From a checkpoint of a small mixture-of-experts model trained on Wikipedia.
Size: width 384, vocabulary 8192.
Below are experts of layer 9 (counted from 0) of a mixture-of-experts language model. Rows are named gate (a neuron's input weights, with its number), up (a neuron's input weights, with its number) and show model dimensions 256-383. Each number is 500 + 50 x the weight over its row's rms, rounded and kept within 0 to 999. Numbers have three digits each.
Before each expert's rows: a language model's description of what the expert responds to. This comes from a sample of Wikipedia text that the model never trained on.

# expert 31
Description: German and Nordic words. Pieces of German and Scandinavian names and words, especially umlauts and å/ø, such as Feldschl(ö)sschen, Deuts(che), Kap(ellsolisten), Berlin.
gate0:469425472464497450565518495470522481429470441591420470507514526549572482406516580523495486470473511442419511518523577458557526417477428449463508491488478502428480529530594519456537489444486475487414559492486535538523455436430488502557531474471519477435504561448472434501427462485541514522424561487553482525452413478463503525449549465460472457430541470510544392468442535415416507544594
up0:556517460584523456516514544467462588502408429593413409503552548507565444546544580441476471535565461569493383597522479592547404409436481428530526453543465555495547508546522505476490493521519538519356539517524422464477449476449430593450436512452549538467545393556515471495481518459504563520412529390500457554436477460519462421513493440449443418447517489532563487462498491387491485556494
gate1:470522378535432473494530506481531496555426465485538470525459609515397500463525506540475428588542493506502464527452501568577500472445575569554457491492557465482527455506503521518523502509530546513443499445487432517579492513424519482571552610515496448360481486405517341483498446465564554536469508647550485496582469454482472513481529507422531469476499506479534456617428444573462459488492
up1:545448456477471499549544470513549461526468534445518567412504495514402595426492481507556471610485512545542547495520486471474464462561441415549507558398546509506476395400591445394591533493543468566458474487490474582494514474499468535521515485470415462470540535568499438502530514508482492458457480545556532476460504400504523516517448430535592558471496476507521500554518449598459459506512
gate2:447410400489511467513518595415415453518457517474454502526540434432451546471584508477509552426467445452508567517468473416459516458423502471507483519497508594427499549523450502442464398523487496438428481555560472456506539462500381517554469432479506490434614494492429516498534437463561595531490585604477377431518511455496436516544513468533521509574428545492558498532490519482454571539603
up2:517474499496542501541464467527453469423470484447505417445412501481438494442445547498441496533556461473557546544554611505428523489425528475567534578534574555446476562456404503454503492538537422503430532434543501543566410547511535446546503476524513512520599583501504543511485584551528478451503563489447363486562387575534411433527461444499493567463515533457476596563492546553495456466455
gate3:410452521479452423497487610543524467477611422453522499467517436463578572583561555437500452568450507501453382535458458483492551536519492439463548441530495506434606552544508479492460515518539472581520478475473437420521450571475474447472592471525585442507510538476495536536500529490560495472471520530547503543522474541520588504486390513544534536461523523415546444625535487430500514534519
up3:512346472486558521592442519482505437561503354483532506513527466537518454515471524601564485550524423450530527528568494561508525535532460544529391540494567417484492478512598436503508515518407423459485510469511597576470531469589508520608502539520439459479476437544519518524450529515458480552514483454585497516516535571504551481504558473553550490472468452590437580390391522502473487506469
gate4:524431534523530522533532510455465547443562443475600423544467510535477589384494520481521465523461488506458441466570544490543529395541428523469613509539465552487443455558526502484531500527519558560565441514554516412436487384555476572580583433402445478464440490522507508500502473494544538539437510524400567437488489443496458541456451496425477498485380488540533479582446544590478524450515
up4:434435536454576496510538536567504487447565432469600485612525462512466592449517497451436394545519605520453517415488512506490454399570501522479524493561451589540543466611472529474516508457530548429465493441569569491396523535468545456456502477514470440586489449493482610455497495508527524479501504538422548527528474527454519512455404439520428562530551464520495537606572530531412488462497
gate5:559518564492482480441540501492568540394440391488384504533515509505486402535621452511496535533567501522627465424517496528546530494489408542558528444505547472473516459504478418501458426521432506436519446455464439391436455531481369492464521551528529546490444513538413488465470550476526586490467578509451531564525460552523503429469457543524451574462525590462521526536495480516543426388539
up5:526445563563493434426499495617504550544545457578471522562516517463431502462540473477469511490583498548537445515504415562533545480576463585534578535540445510525511466444406538475484462509528504458510442429437484480459553516459424411485539507524590510529517513486501515490495423432574502427470519518508475488427431524458466454472549553508468507504531556602538456552484553433495445441546
gate6:512507484617442588515559541556471481522533471470491453495467559450520495530610571452462482466497514565525498509524503537524413478396479464461597457458477589523510476518509470508491456541490491442441475516389481426454478507553485523508500532446446484581471480553566482527513510411568519461444587573625410496484437565455536455537437528502447534493535533538486434647548509475519424504484
up6:554487429507407453563495439483539510575628420515465389430517445439435501485491494485456443482489568533490406480424473582441419504439606446488463389535441485589556455571580477479485471484517497470553519517504540487438446442560482520472442557511464418480474500462506519542497455509542539449563580528564501556487474406550556535449487465490424453517543574465524507418559573467470460456401
gate7:511472432517482502508500514479416494538540511523498541491545497458634542483585490568515522478525499456505496496532467457460508460477410458609473504540534588441640451545467471464480512536476360509492483548489535420535549505551374455531563561481492460563585483575520478459508441390558678517515539517450434476515553508539467498548485478475537491464456498527515441492532471483491403576485
up7:535439472400596447449408580542459510437477476439512449465550478453444549568548384542521482498589588529546410567424486514479426538452541566419389489542550550526498434436514454493519408467536493523410413506502482583486487466444428476460530530538567517441499529468493447412484505435480588471560551511531446531543492432512471539472393504452490551443469552488546464456436441560505450486488

# expert 3
Description: Numbers in tables and dates. Standalone one- or two-digit numbers in dates, stats tables and measurements, such as 16 years, 13 st, 23 November.
gate0:491508375481495486410545420496468550504537498488497543584506532568573499515491488458462483532475472475549515522493461502500484567531512481488455471508450526491487511558543575527516479472441382483489472490546441473461489472588561493482456461534568541510461455503530565619533471517543543474585542536475547499447476530435605454472405483452503535564480558456441533596478552601456485495507
up0:427490487552517440493512556440531394526523535554523523500458455457453475468476557511469517403484502492539553501547553560507488524434537506595514499555526486549636526545617556420524469471446507485505532540450512512570532555543420507478576520491557495525529496456476487558492472570489506497432471480486463536582450470424482551616402500570527431476516533457538581469494518435473524546538
gate1:556384443477498483504474474509409495475526470525457475465465531485527479448510628504460428515439504479439480488592463469521481459544471508548505615445479413489544526482558499492498498494463503510593497600514415465569514459479502455532439586496601531594538475617485626489499553560499455472574553492542529490508455505481508465513450520409438446552452500555568515457473595505629401537552
up1:542467499467545445445413411524504543445564558488502469585601675492559487484550535521499524440567513495510514504526520579398545445501500551369540494427462495556609507479465428544480542482461497530571547481493467470553492463551501554519478460485492541549489395492534497566342514567547494549463613489531452503502506586454465504389467459535536497460484507539595533465500443568491528590505
gate2:521488508413474623442573450475525549500439490477460523461483567460473493600501498470574480557532550486495546485569603461458513546475491519436482368483491471443506496562416472522481479551573514516496581428506537503471588544506532432417372505469497510521498503488498494528513512484489503510488453525484504555546375495550522600479480572579465457443429471476574478564570524568460481592510
up2:493503517451519529429521477532517468558490490424463429438538586534566486411451444520538573541552493539474519549500444534528477471466556471542481513518546445557460597569448469610484485595566431456481492492453512512493562541530568492413488570434449478526525470473447468430512561473421471476404553475550483464536583512488507589438496539564485468530556546508574477614531560499483497555508
gate3:523503477569404541529490552426448518602485503481495537526582506475429452552570592470477433492516531514536440481482516450480481568501474461521516557477546509484584496474423589522492501517585531458504537445526504630498477444518564548423499426498518491392535452481551458589495430441499450540534461512374515472457485552516501479482452523435439576490461492508489532527493451545436520546468
up3:481502587530485496455529533480485459464474475498562428514433531560465489514460434549511499457523472516419543483524579529515499524447498456466458571541527546602516473500424626377537528493434391460551398468511517487436513477524506512540493515474554444572504546530468497518524506491505458540516563489515568550500541469473610515526519546550511513535461464531526403438519546501358498498470
gate4:516525509597476438551593514470427468529433504440480455542506547459519475537558461517526438551354569454522495469496506581533506481537503594525549488494573421487599457545534474502443399503443476480426566473528606527468500468498475544488478608458469548547568496508522437564549510468479567579531542521405495485482445446427594447531501503552480543522476545457533466499486434537471474558449
up4:503488591491493449461420490468565467481558445556563473463494475510395365488437473455529581514538494548509517457508410506521556515569546529507405468478480578496452477485480516433511550489524588567547468434549372511529522538451552552542500476433483444496446508542489494511536519594573517488445452487494420518534483462535525519463526563522523492532431489532469537497550486456533495526501
gate5:485535554453511470422488464540466498486536508515425463480586536543495479537484463535574491479447475420492451441530429445504416551498419473577524479514501510437545505489506576455426467519478468595400506578489545580410481521519479463447523555424522500618498505488454561495507488522464454485543554570495525435608557524522523524436450559563458486444437514602542494515455480567441412521496
up5:495447535475487525554420549502526515453489531422554563484463538394477606446521568480476482559562498663526424574461533487451531427476507543573550561467478542485439545476471572507625519434553526464575502538500530467532511426517575507445450457520521452498497512504506465530534495446602528537477517533523501543404568520456462459517519499396561382562460478435419500559537526528531605481542
gate6:506500548495455442497543501517481525526505513475457549447575592428426411497607520495536540492454522541462460441443505504450552543500456574556544547430459472428537519513521520445476447474553359452563504478480498412530383451433564451494442551577491544522449481431517582568460528525439456488589627591486558432460504492500470508468401494443488545522468506505542415576417472595511514604546
up6:435434497518490435520547582531511515506524478471556476542502535450512466476527597555480551480449575388534497389497461504459527487498515534486406469462421456455501452551514498544520476471451525468487630509542434387526405367488487513531555476511505558481477440480505513572467490515445458523534555495577498460535530514384509443434400498492476546509533458504563506440489449540538568533491
gate7:551563540564601428489536487483525540389512467530537501489445553494476584471551483449438513503488611462544474448514491483509454500552503506426438374428504450437569455538488515518456441534514504490472472518589471572502563491494482500526488515480457495571524534480556494552539533485462469564484548464424488492492571522495468552518601467495419543525464454576522499527557498458469400526471
up7:545419485424474474505613508608557536497473414469478400516498472453471466520491507489545468574484482553484503568516567519502533539501506522464464501439584516417430526524466428494411398513486483467506448502499540492503500465650437443466394598435532544530507457493466470597482453547513541477515501528484558453453467495470519505459458492527625447444583451391537519483550537550489500466458

# expert 28
Description: Non-Latin script, math. Byte pieces of Thai, Japanese, Chinese and accented characters, and LaTeX math symbols such as ^ and backslash commands.
gate0:447515454447485413551495415470456545451495439461488540507526494529507589433564494543534511497513407473484469570524544453450565437516611490451452494573546515428528447532551495538481493491496561472536525582547401438463491490444532576567482532552531540489603484440525503486481521510514512453472483514468452458515525458498574467498539499558569490503545476517491596561520495487373509519466
up0:544585518496486488470437447461443468521515468456464522550520446504463472524488562552474461459463534455506498449502477519474537495484519498605373503489512502494485557489508489530578447560560545410544440450496390479487501433460539626544539526530498518542508512438495469457572481541471542508560423479442445599453536550482489410507474604483456527505438519510557613534505516509414486510444
gate1:541519557517455478488443525521505496457497538507548447620487424556537548511504463418493478492466474532530506475539484470558532457425481522537575503406477610516421508569564537522579474500518564531457480554415541538441460519493482465423470490451561432491535556536544500507457487529593462535442533523532473515554495580488360561492434467600500426524509462447499614554437438492508490457465
up1:464539526595459552574529571506478458571589532439541413462454451486505510538464448465418358572551515539550482536517495530470577533542558493511525541508438411501473402409441480428565439458473556577476399463512575507468475475476542535478588461508481475495538543507538566466530456442451487503575481518519443474473568430475532528474539439617489502570511606524469519513497579482456525528447
gate2:544465530373498445468443502412479527486458450500502478452471585446488579475562505407499540589529458439516477379525433468499489493492551487316484532552494592459535496503430510578480556464590526528470510451470474512478511534439481493637531518508503530502493556450461462424550513536532481440485508550463478484461573491554487491436419531459555505531514518496578489600478587478510577538515
up2:448454569510515410580471451496582543543473473616593579546516534488492498461497449539523497545513442443533569442537537534521535521452563413503469554496449500503516438516470504451399456519476545546582571527492488435537477397478483490516461516472480519473512464545521491479497412435484472515492515551573411447516518551574521423555465553549434525487463526527457469511347452548482514478508
gate3:572541446497494388536490462508414507437459435483475479466538504575446443515458484549566572517487527458494474494595499444525527488488498492527581558509457605497531500443487500555582553485665601450545508473454454526589587461434472435504608554481525485536479489474546500331436501577564492396422489490513431551591441591452502489483456524501582546521509516455445519527465564561496538464446
up3:405500407518485484515449459566544514561533528569639466562522546465455518449422502484545424520527529454474495521435502527528505547412533471427463568569530563505499478446448521465433467589501518541435508457436558534514493412520482470577521440490521474491439520612493452545509548536596512482492557558516551565447493500458530557504605477534549533444468520452543559397468480518656582562519
gate4:571418517564487482491474508511504481466447541547574461442471548441514576495597504517434452545411514498482564470500565495491497562475534457511519568425511509511540505600526526497479452353455510480537543498460480457474404498457510503470499496450538542551506482531489567525501519474447591515598529438481466457520470435529476427518496488464585409570416517463483581562399472528525539527461
up4:512505519521450549485555513533451543625503450592483464549530536498494493539507598545489539448553493483479517534456402526418479485477405494440429546529470440417438492449533540471558529589486550556513581616500516510561525430409487585635566485532471601535520541478507471440540385533501438574458359529515554580495470438485565513426496500516397591511512482549481472450513482543454481498378
gate5:509555624559406596544497522611447422513490418520519479452471515484513552558624507447387501501424549549522514469573547494527553483541527393438491465533502514503466584538495544460514560501438591538514518445483481464492437553478529602631398491399474540523512547500503531550480461532540557436427451507536525525469399541535594523428504517526422464445472495575448515514431445518572419520526
up5:508547505437509498477482379484512455486419603536463540475435435497418588552502490453496494541482552476502511522477574572490540446529458609528588535541551427527536519390511495471525468532466436547544532529597522485539537524492509475501525476498502468433475386516483460501496442490449516453458464485486498525459353541542530574517579482567492526492478610528544579586502507491441440487465
gate6:529435438487414473444520495478532526419515496592443487532535610495506539521487514606493521488511538455462614425544589502632531469533463528516551515449493578448456497535472418568506538442522479484461555492462543369432504463552405607511511536508494509577454542485539498504545500511444449579468466452445539529587506481485450397524494510467562515541493523512523371494528527473401466504471
up6:437439583428444500501517480554503442549514496446507510555488583550546554464501466464480564515509554484558538474492606505528458496516485592396493511473441526499456521492468510560535416467394542496503438552410586557536584484526466492478494611568505448468489412424563441456534444470471383486507533480521571472513472501458541499499474575436550434470453566527544586432528415496446530550479
gate7:505454449468494559493498456503483554436571403473469537506459555548419490529483464447500556489485456409469472508548387448474537474455493589398480549514441561488529519465474486524491536536490593500494613573457505563539479496481530497487447564485475491542501555415516470518555504518543538440460506572497405566542626533559570620516574469462494440436431518433432501517502470529523552530474
up7:513462389459554570552461496373459504547528507405573471520539562484529489575588483440599509493436510495444550575447466501427491559538538481533597413545483491466515455516550532461583523460532521527495582425500465500449533586559591566527506462495506482460639516466472417506508579539559649459551482525489436498496531464469475511555492544567534601573493436532478406474526503385489488503548

# expert 12
Description: South Asian, Arabic names. Arabic, Persian and South Asian name pieces and place names such as Abdul, Muhammad, Singh, Khan, Pakistan, and transliterated syllables like hi, kh.
gate0:427635500499493466529486595552508515497586320479398460549505516418519522457528479540479471536468593346447461537519556442521514521384473356418505468495524457504429495450507548486551420585400533496452435527597507554505458543506483496601532531555586445553596518459564504480538477561525551616440467457522533522551464540423501544512587517518538504442520483474467519603380423484487432491434
up0:480591537570491534464568500438547532532543541459470512564557451441466470498435522635430619569541545587391494378502632534482487496548509505568476473580489495441590453458453518472458529476464456526599561528438475511636572416495505553552520650488620518439449540609469521540532458543531538466430420400450565505525462479538509457514488558474519475385500593452474462567473566541527532441470
gate1:413475519470500446499490488471511528489518473457601503486411552465482480554559521447566477515366586513537509578461431597503493539429527545480553584443470565507464503476458560399458472549469589490463482513498498508502447458522456535527556496549551494521607523450574537410438421573519486506459516569434529431511490580529496492414409525481501464463472546537537514454453445591484440543571
up1:481513517489565460513488487486499442527511463526372543518570526561439499511492463492441474480484573485586507387426482551489496406551460414409515471576457434418551533511555440554606493534468462506513516485545472438444508456540443481444506530448544576484492428566541459577501428468425445492556497399466443522588523539535522523589531476470501530496562558587428450482511424488479519513411
gate2:566526513484486411443532537573560548481414548576517477518545578493453470589575565479529488459490451575434435483514553521451473500460440474512560479433437491458446531528569577439495477471480524501499537395543557532544399563496507488548586562527433395452518532574504474454509519603496518559391588604527511537485458546625453425493413480501448563476528394450504470591505496519436436560467
up2:566494524404443533464612490470448510464528493525566551520618439425438482507467496571473480475435432503437517402563527432465437463532522433440476480410512466529446527441562551393472372465500434512493569416581488435446473425489445438506500383578596499536527531518460547613530532493470537556479459592476489509429459604527442454521497522486473477528526543466556601467433428449517493544400
gate3:477598446540586553487473551509409514492461482523492495506447538543446521524570497549563499483539564548548569437492447538503460528428549587465475485606513440444520462514522541407379500517478380493526465500534447575542534467466515488436551549429494423457495480470467534417498427541472377497563515533543546537579399496494471590492496522527463466421448530498478429565572492525489465416446
up3:547474514400573418529510521534472458423515559373557540536584466378508511422549546490457476479473500537612411518442437592463531536514519568494630529486438492533574534446531536551538543474472519506471471506493436556467565508532567495464374523479552541524443484501512492509470538438467548534526547476469495465555531517502516465507506501451546552532437481529577518450537500545555471476530
gate4:453546495455472409473600498535467463515538482499566464470536515520565463502528594491556576509360508490462459550538552495550497583496517503539508465541576562488495493537512554455564549407538532477523435581506446496498570467435473509514476516515425467428464528567498569513547433566419532466539429547526475509491499533462476487545480531392483551422487491444598464557557612476510539568627
up4:441552599571541458574496524514435483605537526537502571493623475583462456500575450505455456556509483464569493465533465505611549494641498388475498524578576484559494541486459447616456573500523617572430437528477516511524484440530535416491445507442445532437493522496492492482528527486535399458463595442470449524462588608497585464512534564591520497629564519533513529553449506498545477451476
gate5:623471475470509511446483451576487466486542397462540459484514489440519564552484552441446484464473503540514437439466540587548505496495508506425553517516440485490511448472544521450525447540473410426518489494484443519514620534472405485505471511509473480572490530509510625616578479512482501502532428497511573436447435468516487422560525558536452483365490488460486456619498518429488439422585
up5:569529537563541442531517479492502528566517509407416415491573497601522533391579439501492530536499479447544430504445505528550522514514428583483580493549473571491364521533454535508531472434491409511510471446540507513468482514473562527469585472501495495571547506480494495462525457539441529452484498557526463444494456571573484376490530473564542491516491529560444550433550564523480535462530
gate6:505471513553495531395468533482528450506455523507548552515560528546432467522454392473487508476463596453493452470467470556566418431479520476386443503604474509524530449594564599453484528445479581541477548512532523504552543526482459492589501472461434518572526589513508547532422384499537495445463489458525535513577525478560466443500506487515440510468459541505469380551522481553419486611594
up6:525589476490456552538508499467529432418500538546512448475463438401498563539540494432493465441432533456454551495445458540482521571510511505454465532481643451527532524448560627484555455481534466521466527509510471560559477453554479446526470469506533507473515551511457465526428406621534551493550523501504572472432550518571542479402500516419431501586466419447558529453513512515411484494507
gate7:585569538463446518498512521438527520440422481529473428443545508456430452462517489442543555536446520503559426433506594495508428457468502488500465514443496606463564499524385545504512426384502501482597489511519485478510487501414454597538548470481491476564460542536542510508522454576424444464464493458464456456456536446474492584511468427415432473474538459476546480543429517471464461424434
up7:511461567462552541401502433536556539588539499578559557580504501567491431595523466563525494490438407477440493458442509502415512514487501532465449538548466546475478499476505437477528456509499491495515553503475509477527528473570561430456449448524510513488498461418406545527453542406508539529573438585506475560555398612484479500517493512469446541483484609527426467470507465506511500590448

# expert 17
Description: Word-initial prefix pieces. Opening pieces of longer words, such as di, ch, pre, conf, acc (di-gits, ch-assis), plus line breaks and pipes in football squad tables.
gate1:528497453466588512408539542430424457508486417477414489536475444457433510485528573394540538471525554536528446489476533547458466467476508493457450550462507472507460516571507503448499477479544579588416497548588561484504414482551512450515562561543451447474490522451506545579502595470517590574491470506497501441577581528499378515444461447523581502531506589563518559570431534407484496565438
up1:528426547542517536557564471437471433457490447407570478468365507452439474451518449501490536415382482421461503508518422544522502520557538555459544626527527539578524521428503521471529525502474501522459571535464487508479482452529424481471577505521414445449469486582568560501482485425592620441405419532526401436506500565474452470560450489496555590500517544596477479453527521426532588508519
gate2:480440394577447428462527472435550475468472479444462538462522527502446493453520494505500491472504501503488535444447555594459507507435485445571488475427479577460465505583492505467484469502587507469487569553483481523555499563538577462438455549587529584497549450405453491531585513465524566426575528548454527489581486550455483545527522452615519403476603462484439497549553415477464458543370
up2:444491481467465538416422528489544507517432414550585509529499423485495498575464426498614429437457404554513577462494560540494572523588513525565525456523554508504478556514480469489554545528475477424495435530470460498498525523528565487562523576544418530532372444554527596443478524537384562485411504535496548506528524464538570550469414491552514567503481464472540498542558523495419471557479
gate3:557473429474529481554541599500414471461500538464535497471474489551492581458543608543531453506547495579534505530442480485405475462492513429448566507427526526510465533497505459519471493528511490561471460440543529495541514432465517474518573441472531543366573460454577512432537504463567494537433575602582408430545417574457470423459468472522468526372507557580492505578458657504478500503483
up3:478536428478463554528495582439502520530459525485525479456550521493532506539521419501523509514501541455466509434529529444451533560423493526556549473510488546492398548414572452562540447507518467540507598546534392537534520510487500429574497584480480529532459481559542517462558394530565548490504525456475519527475459479450431528606520561494496484495449537423490579419526413582562585431520
gate4:526565481480493519496435561441465486472437412415503554425495448475482478468532588466504515433525487461520457432516485426450525485483517470520544557476491509596513529561588454524525587527624589505485467471551544593509506478532506494459489561488499473543575451491594467428475429484571550434395477484578488421543471517468562503514511383475540476455578554453438473524484393448455452493538
up4:494538465580545490480432514432447523506511440499568569481435446482607498623548552447446563467472417424541463456457574539544574462449515474442476561518570478589451500509502566539475498483577534522490476541477501526549515550515498469549478587613498526507549456499529439530555457485479522561512525458509511506512441485584660502514432408495488476540540490499410478579470496435425388577557
gate5:535474445565471390461475471503371514433512451499433558509482527491501386558592507489431572458496507510521553432565556502563426442484471519454445541480618516508528565479533473455474467556584566470428507445522516485462425424532550482464564534494486415448560492550437510504457538575484467525513420466566479367499557583472508419478443522539437516602560472451584526516508520520463544547464
up5:492509556385525429470505436495506578498461534580551482503554555508476538477441520544497471499595445490499501481533591524604431565555530434442609451531446526581489465514435467469482567513500527466397575549570591431449480523421429543465645458510473537485573455502517456574457544514476465528502455565492534553432550488451523345583511444518489482481480563501498555578481427568511441606527
gate6:571526496472485459470482539391496471457530448493460500493499498500448502432498509527495508536550516551467496415497510509372514477482426416405418416556449543448446573513428466603509510493513543542554460494461444510466509356536560410485573523546548508538525573467514513451533555508577509529513460477467523503553495539455485518512509520442448553437513547466473493549550477523436466388409
up6:569553499437519452517437506465566510504530491532558391469474478527509485502505493500557513521467455524477428465497517386326446479524482541586395527454440537484512440486537503548457456564539447478456450537548444446575481480395527487596501523477443485546395473502569450522503498537578460600566520397532519501516503458589515482525441477534542511492536564408378554506477527459502478573472
gate7:420489494460452504587620590517434393508522489398480526535521465580598543424594557414458501415404513554506506578524512510482494469575499492551510567489465513502454472414527510523617542555504484572515519503520452535429444537456469429518411585518468532482678508468572554539498450602500507494424519472555446515454570554574494509435506384525467603469513430472519527572451452462574503623472
up7:580568498528520469512522526411568479477438515596513538480571564454442543639519535389481486406552530483571460567545511513499504507444589525476554483439532493461590546540547551454628487478446500432508493426521570444483506462591649439453499470477484503547495575482528503457515511499479520504430427549468458573488462461449482448524521514464443495509501557506513514510526498554555429431412
gate8:473542494537513553472450536460448424488509453561524528546448422461416501446474508466480586420524602499555488462584433484383547526503522501434493583486521550432385556582457538581508483475507581471499488416554516551492527500612458525459568487396474484508541492423471409511513515558591455542430522539461481399541483497581527519468390532517428521474514522511497517572461537410483483538493
up8:546491585553562454574539408467479616502456553490536518528447492542550552546413536506477544504502510519515536461472503466507479562553509485485456426484548416484490419521503505542467462524447547582487488537501518482473601522551533521510473445396575557442490523561497524445467466484494520508551527403451513522454423523570485571467554544451523535513500523552589615469470459578519542507471

# expert 15
Description: Population and statistic nouns. Census and statistics words such as population, density, total, age and rate, plus pipes and percent signs in numeric tables.
gate0:559481490528495524438507492486498489499555489484553432499472479450558508624578520410553458472455451551491478547483574558536497530533538424508518534557428452519444440449511596478438494471521431547487453542468451475573500461503441563519532491425492521425470485548492465531559568447577516504458517495447504583445513531471581532432449455512511476531463539452546553550506511541424439524503
up0:592593451455503485497502492452475494515474534444458530492467517523547560486570487599408561488586434538556506472446557486580611500600506436499513544448512507495460500450459534487509487522496436485458503543495483517522454499440497583463611464472463406420470474413552549457555529528487466502476500515482452504563437518477612469581481622548495468601536560468558467536453416469414467521478
gate1:529615460552466423441505534539435537522515488501553465487528499528495495402522538500500546482441502478430511473566481480502503472550487434465522655564569469595464483497509589393520526545514416512397493552460470480512485621432514523523501519499524429488530459456446488450517530508489408569490524557474448545516562539516604495435455496528592498486597521594475504428544472538443583389506
up1:556493553454452471483482570524488503490462443477515482500526533454402462583489548536461567548391567546517529473437480519580633548506468538600558630489509562459563511499518401466433473457473496490492527358566557517544418479592518484595460527600509487469535522549511483569412473466534501489382424522619469593434502455410590544572458455477549476562466419521441571500479483601434422425531
gate2:527515421486594533416499448420527561439496432496539511525541543547503512465394416522585443521518438502515420436503482487548458454481485547586512532491437450459466355525471621514503352442565543549547529533470443471533382486536430477564558531495387448483497509529467435499562549472467459507542456600441509484506408526567550454448502472561552563540542506534585486515491570460509418446522
up2:534484490476475475468582581579502528568518537505549422470495418450526521526463654449453522401488511505448481501492563492474537580530470497445497562586449555531478572483422463441515587624547494472530467505539433511520615525567592486447467526507539518451428448507412546462428422535625486511496522495530561440428490538475445440601489486434468478484518453496495590457521414476484482476427
gate3:528524534489573469380523498408574475527550500621531494477569371492465518458514547553477521495531462528471590546537538527553509488472522493508520518510495484381550536568459587509561489562592493432572474538540479513531443491500425527597555527523564502627456500505514520510438497468537391490414503523528536455484470461533542479425529570493504478521548557536529483505484553520530483441491
up3:396614560476516468475530570548477556469445530463533483516481440517452471493547505497519536455340504473497521528476513556477502445478557540544462447579520454532478555582574446634470520574539547484485516545609484519507484446490468422475522568431406523436519426500461455540509479496581431489529495478541500528434474489530479518463517437488485442442497516537478505535441445491585440516431
gate4:561510509470492548438548512561451521541523456428539483452525459451470464539554533515587479492580499513487562429449494524534481561602415421394548485442512452479536477486528480409440458440482477537515550508426476488496448499407421496466511379388460432513489437539519525460440534581529509442491581534536491503502429519530579469466439533447546507493588481493518413567614435537505517634451
up4:560423523482384540532528534476518485525500570568421446548428556553480470492515443533469492469478535532483481602541437481464458463445482534453509439512411603527497402508437463517508559534574597489527526491547506437456555441599542469425505480497575481480498523496419445496523479547492592560431503498438522400456441610536478502591516462501521537438453529472457499539506583469496496498534
gate5:548475460456401517425507356454529460487408366528530453528452567436497562522441489472480461518462507591483428494531552549487479515484547494540518541472534552435379453490520509534538483534544562594517413577501422505438476521435483520485541486345455561457524468479533542507482503469523475456531436578534539482599530560499521519523480454578471413547401507525498569417497533453467456575427
up5:496385451518394524454491510457517491503556498555533504479447532535558487525541377569561429472565522544493442488475518491482390445484494462548546527442455487499544610484411501454504566456505489451566435551570495599536550507553499559586478440517512548574478609532507477615526495497528484491400512543456503545532519396502513469463473399587548476499510507466493574440561592529522464524510
gate6:505510520407479397414475474547533455474399503513452515565453544485569496558634483523542452559607506507501537551466573375467473443457475564441533587546570435496511511545487483612580506474530594521411398520409523554526488543445517568564518550443553470372486515464550536545396475478480507542440520516541464488496477525486538374467482514551575437484468513464486562484577493468507516458535
up6:494519442501369472539407483552498475560467452592465505511454498459503474401564529526517477608572522501483516539517556460488507394395491516462435448411537463520522481507547464520602507502564502599456430497532534397465492434557513518594532497418538563534453530456487559576490569528525582505537474474447479501432558495487571387487478587488553530465538420501499518532544516429409446560579
gate7:546460504536514504538374411438469614454491493434449569566524440520467463455483453473546533556450460528527422480545492545424534435472470447446485469460414449573539494495511507469613438535530450484556608527491513456472400588414530505466587486495448420444504520481524546541489466475563572491552480578491486481534480534565425442490530457366516548543398566542526486619490554434451461513450
up7:516504466580583426519416507515453598495465539485472490507525558582435444499423503556552539475510425519487452479472491424576539498544499499528499496464534421569445548458596575482566580465443528604577556502597543523468426560393486571479514514517424490458479459513443511459532462463478543467438471519532528479626504547483527556442471458425528509671437540479541415563482462444582533421505